Experts of a small language model: vocabulary 15790, a variant of SOAP for the experts.
Below are experts of layer 9 (counted from 0) of a mixture-of-experts language model. Rows are named router (the router's row for the expert), up (a neuron's input weights, with its number), down (a neuron's output weights, with its number) and show model dimensions 0-223. Each number is 200 + 20 x the weight over its row's rms, rounded and kept within 0 to 999.
After each expert's rows: a language model's description of what the expert responds to. This comes from a sample of Wikipedia text that the model never trained on.

# expert 8
router,218,234,170,187,209,198,184,215,209,178,204,185,225,152,180,190,200,230,232,210,192,233,167,174,195,216,219,226,190,214,196,215,197,221,196,184,196,204,231,218,194,186,187,198,185,187,197,169,197,232,193,262,206,171,197,219,212,217,214,195,194,188,183,189,186,166,241,239,216,195,210,178,213,228,215,215,189,195,193,212,213,194,204,207,208,201,216,167,203,164,205,196,160,240,236,174,219,203,227,202,215,200,212,191,201,172,207,226,209,195,170,205,206,216,219,177,199,189,168,206,206,184,232,219,188,208,187,237,158,229,215,202,205,165,223,182,192,217,206,207,213,203,213,203,187,186,189,158,190,174,213,170,198,200,194,198,195,191,209,211,170,185,207,181,228,225,169,200,210,228,205,217,218,170,183,200,201,215,181,190,168,203,215,235,188,215,199,207,191,189,207,152,233,216,168,191,158,198,202,242,196,196,214,167,222,226,221,199,189,205,189,179,203,219,171,180,238,184,197,189,203,185,152,223
up0,199,182,182,184,209,182,201,239,186,192,208,211,223,253,191,176,194,221,244,218,171,223,184,228,200,191,220,211,183,180,202,195,196,207,223,205,225,180,227,202,176,190,182,175,201,234,185,187,155,177,229,214,168,180,160,172,192,204,184,226,207,203,149,206,191,176,197,197,220,221,222,211,216,189,236,196,192,208,189,207,228,189,181,227,206,201,213,199,199,174,208,183,222,182,208,200,208,211,204,226,176,224,203,216,194,216,206,169,181,189,203,188,196,204,243,183,235,209,206,189,219,201,198,180,187,260,167,183,198,214,233,193,188,202,218,174,172,212,221,210,199,208,211,204,196,202,233,194,183,197,212,177,171,233,197,210,204,204,158,179,175,200,204,179,200,193,188,204,186,167,188,220,195,195,217,222,188,222,189,193,161,206,242,213,208,238,166,170,198,204,200,197,169,213,224,187,160,204,235,210,186,231,172,218,211,190,192,173,199,175,202,182,174,175,185,189,235,169,214,192,169,195,217,224
down0,217,217,225,188,197,196,213,178,230,187,229,197,188,201,169,203,196,231,180,212,193,229,193,203,198,166,180,187,140,217,212,214,209,207,172,160,212,235,195,189,161,218,194,246,208,187,204,198,189,237,227,210,209,199,198,194,165,187,226,197,189,207,199,196,227,203,216,189,211,198,193,196,200,175,217,221,208,220,191,201,178,215,181,201,196,231,193,194,208,167,216,214,171,174,211,205,219,212,202,186,176,173,187,173,205,210,215,231,201,202,226,205,210,183,222,209,195,219,201,208,239,189,212,196,212,248,254,165,187,178,149,205,207,171,170,193,185,251,184,206,200,184,173,209,190,182,196,179,198,174,224,220,201,202,193,184,190,214,214,205,169,208,197,210,209,187,208,164,196,183,160,230,189,181,205,182,201,218,218,162,202,178,205,264,190,207,211,220,186,199,185,265,227,197,214,161,195,183,185,187,190,198,183,214,206,198,168,170,208,183,197,213,200,198,207,205,192,210,185,178,221,193,172,202
Description: Pre-noun modifiers

# expert 31
router,190,190,195,193,211,234,208,209,204,197,180,220,248,198,202,130,181,201,203,186,193,188,218,203,197,196,222,207,230,199,206,220,187,167,218,180,195,173,200,212,176,182,188,207,216,192,197,196,192,223,189,231,211,191,201,195,225,223,205,202,200,210,208,150,199,179,208,228,225,205,189,194,170,204,209,219,166,198,184,146,183,213,182,227,215,237,188,212,209,184,202,201,181,224,193,206,233,192,200,157,213,216,178,188,219,147,179,221,190,166,161,212,191,202,200,203,207,192,188,214,203,174,216,210,180,178,206,201,219,235,189,185,174,183,218,202,182,174,146,201,173,259,202,183,198,226,211,171,203,176,191,208,191,198,190,174,193,187,187,203,179,214,197,207,250,241,210,215,219,209,182,215,218,189,190,203,168,213,194,212,202,154,257,215,190,223,199,213,210,253,207,201,217,214,196,208,191,226,241,204,206,188,205,154,205,202,224,212,219,179,213,206,199,196,202,210,200,210,187,185,196,181,192,200
up0,182,204,197,214,177,174,218,222,188,179,194,180,206,149,225,169,200,209,193,192,212,220,230,237,183,183,207,226,201,198,177,197,228,207,165,186,208,220,190,174,223,180,195,209,213,217,208,207,192,254,147,191,224,163,226,168,201,210,202,221,183,208,189,173,192,212,218,194,261,202,216,215,203,221,199,196,212,201,195,180,205,249,200,200,184,176,187,196,211,203,205,191,186,206,223,205,195,170,176,212,188,177,192,195,202,221,218,185,185,188,201,188,184,207,193,222,201,197,196,183,174,205,193,217,183,176,221,178,240,218,207,186,196,222,201,203,185,173,209,184,167,208,232,184,183,242,182,200,170,232,197,231,201,183,201,178,179,189,206,214,188,217,172,201,167,241,230,207,164,214,191,179,234,214,206,196,200,217,187,205,197,155,212,195,216,199,207,203,147,179,227,217,241,196,210,178,220,164,206,204,176,204,151,182,208,202,198,214,201,173,177,183,183,231,208,207,250,199,206,204,213,205,211,220
down0,232,191,254,174,219,204,186,204,180,192,167,175,195,164,195,198,171,221,193,199,221,226,206,190,180,191,208,199,182,179,197,187,198,199,221,200,211,203,186,230,204,181,196,153,234,177,178,177,200,208,216,177,213,216,188,218,220,217,168,204,174,235,172,171,143,243,194,197,183,199,175,153,164,194,204,187,184,215,221,205,223,205,194,200,210,210,181,204,183,169,185,224,200,234,189,195,186,240,190,215,194,223,199,202,188,209,192,191,211,255,214,244,182,215,194,201,169,193,232,194,215,243,245,178,173,225,169,208,203,179,204,207,179,189,192,223,221,225,220,214,189,226,187,177,211,157,179,218,209,204,195,221,204,181,201,223,215,180,181,172,190,192,199,208,206,206,200,193,170,176,189,196,192,211,208,203,198,174,184,211,199,235,164,216,197,196,179,172,188,196,217,180,202,202,205,214,227,220,235,191,205,173,207,209,217,218,202,219,159,211,196,195,173,207,201,173,209,234,223,187,212,189,224,212
Description: Function words, odd bytes

# expert 60
router,198,238,207,201,235,178,214,199,227,219,195,221,213,219,170,190,183,210,214,198,182,219,197,196,213,184,225,192,233,201,219,212,195,200,201,200,210,201,205,186,213,209,198,216,168,161,187,170,203,218,195,228,167,159,228,185,240,201,218,210,191,195,184,203,215,168,236,211,192,207,218,238,199,229,221,174,196,160,205,216,214,163,195,213,200,209,208,165,192,181,210,206,198,206,203,205,221,206,222,187,175,196,188,204,215,166,206,217,210,209,174,200,208,207,183,211,204,208,142,204,204,203,218,204,161,174,203,233,203,220,207,199,209,185,197,197,218,185,198,189,205,203,198,208,184,229,211,137,182,170,210,187,198,213,186,196,199,174,179,213,169,218,204,161,198,194,190,182,234,217,215,218,234,162,182,205,181,219,190,212,213,195,209,200,179,207,199,218,220,226,206,150,221,199,156,201,163,203,222,216,187,192,209,176,217,177,237,213,166,223,191,177,198,229,151,207,208,187,259,159,220,198,186,193
up0,220,220,213,175,206,156,167,231,183,205,248,183,182,163,168,189,222,220,208,236,178,223,197,169,199,220,217,204,187,207,208,187,182,208,212,201,216,205,207,194,187,202,203,223,196,216,214,210,175,199,204,199,175,209,221,195,171,150,189,208,193,188,189,213,214,179,200,182,209,181,213,231,198,220,186,151,188,206,195,189,191,179,204,162,240,158,232,191,216,142,202,207,224,213,185,211,244,215,176,203,236,201,196,205,199,213,202,223,192,211,201,219,215,236,199,188,199,211,165,202,192,166,225,188,203,204,225,221,189,211,225,225,242,184,195,225,225,168,214,216,198,180,191,210,251,212,190,164,198,206,171,199,219,187,187,214,189,179,182,184,184,218,208,197,199,217,190,191,192,214,171,207,214,186,234,242,175,224,195,196,197,207,214,185,201,207,218,195,187,216,175,170,218,201,243,192,215,187,214,204,196,182,210,154,185,222,188,220,185,186,169,205,208,200,183,213,161,212,218,208,186,246,198,201
down0,188,205,205,190,194,199,203,159,208,206,196,224,220,183,236,182,194,268,208,196,214,206,178,185,217,173,209,195,217,228,219,157,206,207,201,204,188,226,186,220,179,185,217,207,176,212,231,209,225,195,220,205,199,201,184,185,211,227,198,180,153,213,197,172,172,209,211,163,214,214,161,212,216,216,220,205,205,175,195,208,149,241,220,203,190,193,203,183,192,218,203,218,218,179,182,184,178,224,205,194,180,200,216,227,189,212,228,220,183,204,199,192,208,208,256,164,207,185,210,193,179,168,213,181,191,166,230,215,183,176,217,238,207,202,215,216,198,215,231,199,206,203,192,166,171,224,211,188,214,215,158,179,249,187,195,234,175,199,200,228,181,172,230,190,185,222,218,169,186,198,184,194,193,183,196,196,193,218,233,190,209,181,236,183,181,241,200,200,227,202,195,219,208,198,188,185,237,187,178,213,205,149,219,218,192,221,204,194,186,219,193,190,188,203,211,188,189,211,206,219,194,221,225,228
Description: Past participle endings

# expert 53
router,202,222,170,200,203,228,184,196,212,205,191,178,210,178,195,171,216,177,184,192,201,166,208,214,205,182,225,239,189,214,217,245,179,189,214,183,211,210,220,184,178,181,202,193,214,193,217,181,189,208,228,260,214,173,211,207,196,176,218,183,196,223,186,199,193,166,226,192,213,197,193,227,192,212,215,209,196,185,207,200,210,225,187,191,197,227,182,238,211,192,217,170,184,189,172,215,198,235,252,195,200,186,214,193,184,175,203,201,190,189,188,209,196,167,197,204,178,127,163,185,182,214,214,205,197,200,216,200,187,267,191,199,170,181,229,208,203,211,216,184,174,198,204,201,196,192,241,148,182,208,190,190,200,233,191,182,192,220,205,220,189,197,190,202,198,188,209,203,233,205,193,224,212,154,166,213,196,198,217,197,210,209,228,197,183,210,195,220,239,222,207,184,221,202,180,182,172,230,195,250,209,186,184,208,185,220,232,234,235,178,194,198,191,194,168,170,209,211,173,202,191,217,187,170
up0,187,153,196,235,233,192,208,224,221,191,201,181,202,226,197,237,190,196,225,194,197,186,193,223,168,211,227,217,220,222,213,210,130,206,216,204,210,203,239,193,167,191,205,198,201,181,227,219,177,206,198,215,188,201,194,201,203,186,216,214,193,191,197,174,188,205,194,186,205,199,173,222,178,201,199,203,186,158,176,205,166,158,202,167,174,225,223,230,225,200,223,211,195,174,185,247,212,243,197,165,194,187,182,203,188,208,210,187,186,220,203,189,209,209,198,205,180,177,194,194,211,191,210,193,217,240,228,186,186,199,211,198,211,218,192,184,204,198,196,189,197,176,176,228,187,203,202,152,217,175,192,231,195,215,212,181,197,200,244,187,190,175,223,197,155,182,233,184,211,230,182,229,220,148,200,210,186,202,225,226,202,210,195,196,198,209,189,221,221,198,199,188,228,208,219,214,202,222,203,180,201,191,199,205,196,167,184,208,230,226,173,223,179,224,191,204,167,189,186,239,223,256,176,185
down0,209,171,211,186,207,230,180,208,180,231,193,197,214,173,225,197,189,231,202,215,178,196,191,200,186,213,208,205,228,196,197,171,194,172,197,207,203,188,195,180,172,179,189,201,181,210,219,171,215,196,152,201,204,251,215,199,235,202,198,176,191,187,200,229,163,209,200,205,200,219,191,210,185,192,229,197,199,228,181,198,189,210,218,211,192,202,178,203,190,210,224,197,204,211,222,201,198,171,215,187,197,193,259,218,225,179,198,161,236,168,222,193,217,203,199,216,219,211,197,200,216,225,222,205,190,211,202,184,143,180,202,194,196,193,225,187,223,208,194,194,160,199,217,208,196,137,206,175,197,189,223,193,201,211,225,195,227,206,200,218,217,183,178,208,231,200,193,190,217,189,183,208,193,202,204,206,199,205,231,187,204,217,228,229,177,219,229,169,210,186,194,218,229,237,202,232,216,192,176,204,174,192,220,189,154,254,149,229,215,225,228,180,203,227,187,221,193,155,191,232,160,219,210,181
Description: Degree and quantity words

# expert 57
router,182,198,175,190,198,211,209,189,224,200,185,223,245,196,194,155,160,199,178,194,200,191,220,221,193,223,228,225,225,196,190,206,187,194,198,170,197,164,210,208,186,174,191,217,205,179,200,181,183,233,173,214,241,188,217,208,217,190,201,208,209,218,194,155,187,174,202,208,217,203,202,222,174,206,202,210,161,180,159,161,168,208,205,230,222,213,175,226,191,201,190,186,175,220,209,200,217,195,199,180,213,210,188,190,235,139,194,217,193,178,180,222,194,208,206,216,189,187,184,229,194,179,211,209,185,177,189,211,216,247,182,183,180,183,221,208,182,182,174,229,190,252,202,181,197,217,218,175,197,186,204,208,193,219,200,168,200,187,182,201,174,219,193,216,256,230,211,207,199,185,187,223,218,179,175,212,168,227,174,231,182,174,235,218,203,225,189,235,217,224,208,194,232,208,201,221,189,231,230,208,210,203,213,168,227,216,222,214,203,162,194,203,171,200,191,207,214,199,189,181,172,207,199,190
up0,225,164,169,212,189,206,203,209,192,167,180,231,218,188,219,173,201,195,221,185,204,193,201,208,174,216,208,233,198,174,204,201,198,218,221,196,200,232,212,186,205,203,223,204,187,223,178,159,174,212,186,181,195,194,227,178,153,231,220,239,186,182,244,183,182,198,225,167,228,201,201,203,219,203,211,209,192,202,166,223,196,195,192,180,203,211,192,178,184,196,230,178,166,195,156,202,241,165,193,227,181,158,232,225,166,188,212,181,219,204,221,206,220,212,207,227,198,199,232,206,215,206,175,232,185,217,184,174,210,197,190,173,223,141,214,210,216,236,222,185,208,227,213,209,213,225,238,209,201,209,195,174,188,222,189,192,165,196,195,171,181,226,189,213,204,207,166,209,186,204,191,198,206,202,199,218,229,186,168,204,187,169,198,221,193,208,181,221,162,192,193,268,163,201,202,197,206,174,197,224,191,193,186,178,200,204,224,183,192,216,220,188,202,203,207,208,197,217,208,183,180,212,208,214
down0,225,176,225,184,191,180,203,194,205,204,197,215,182,176,187,159,222,183,222,215,216,221,205,233,177,192,197,174,216,208,191,168,202,203,221,150,187,192,187,188,133,201,169,185,216,214,191,166,190,223,212,205,182,206,199,221,219,179,174,198,207,205,158,160,180,205,233,175,199,187,175,211,170,157,198,209,185,238,227,218,228,195,200,190,193,217,214,196,205,230,152,211,243,205,190,215,181,240,185,196,179,225,172,211,191,199,187,215,183,220,197,213,192,244,196,222,164,205,202,229,221,195,218,204,187,213,190,184,202,217,185,180,225,202,196,221,220,200,225,233,225,248,181,174,186,199,206,201,198,205,209,200,212,196,208,204,186,216,169,185,199,188,190,193,228,222,200,215,196,244,193,207,209,204,171,180,219,215,173,200,159,177,230,194,201,198,179,187,221,206,223,230,172,197,213,207,185,176,209,232,215,189,197,189,212,204,169,209,207,209,229,220,185,242,185,194,220,212,183,187,205,229,174,189
Description: Word-start fragments in names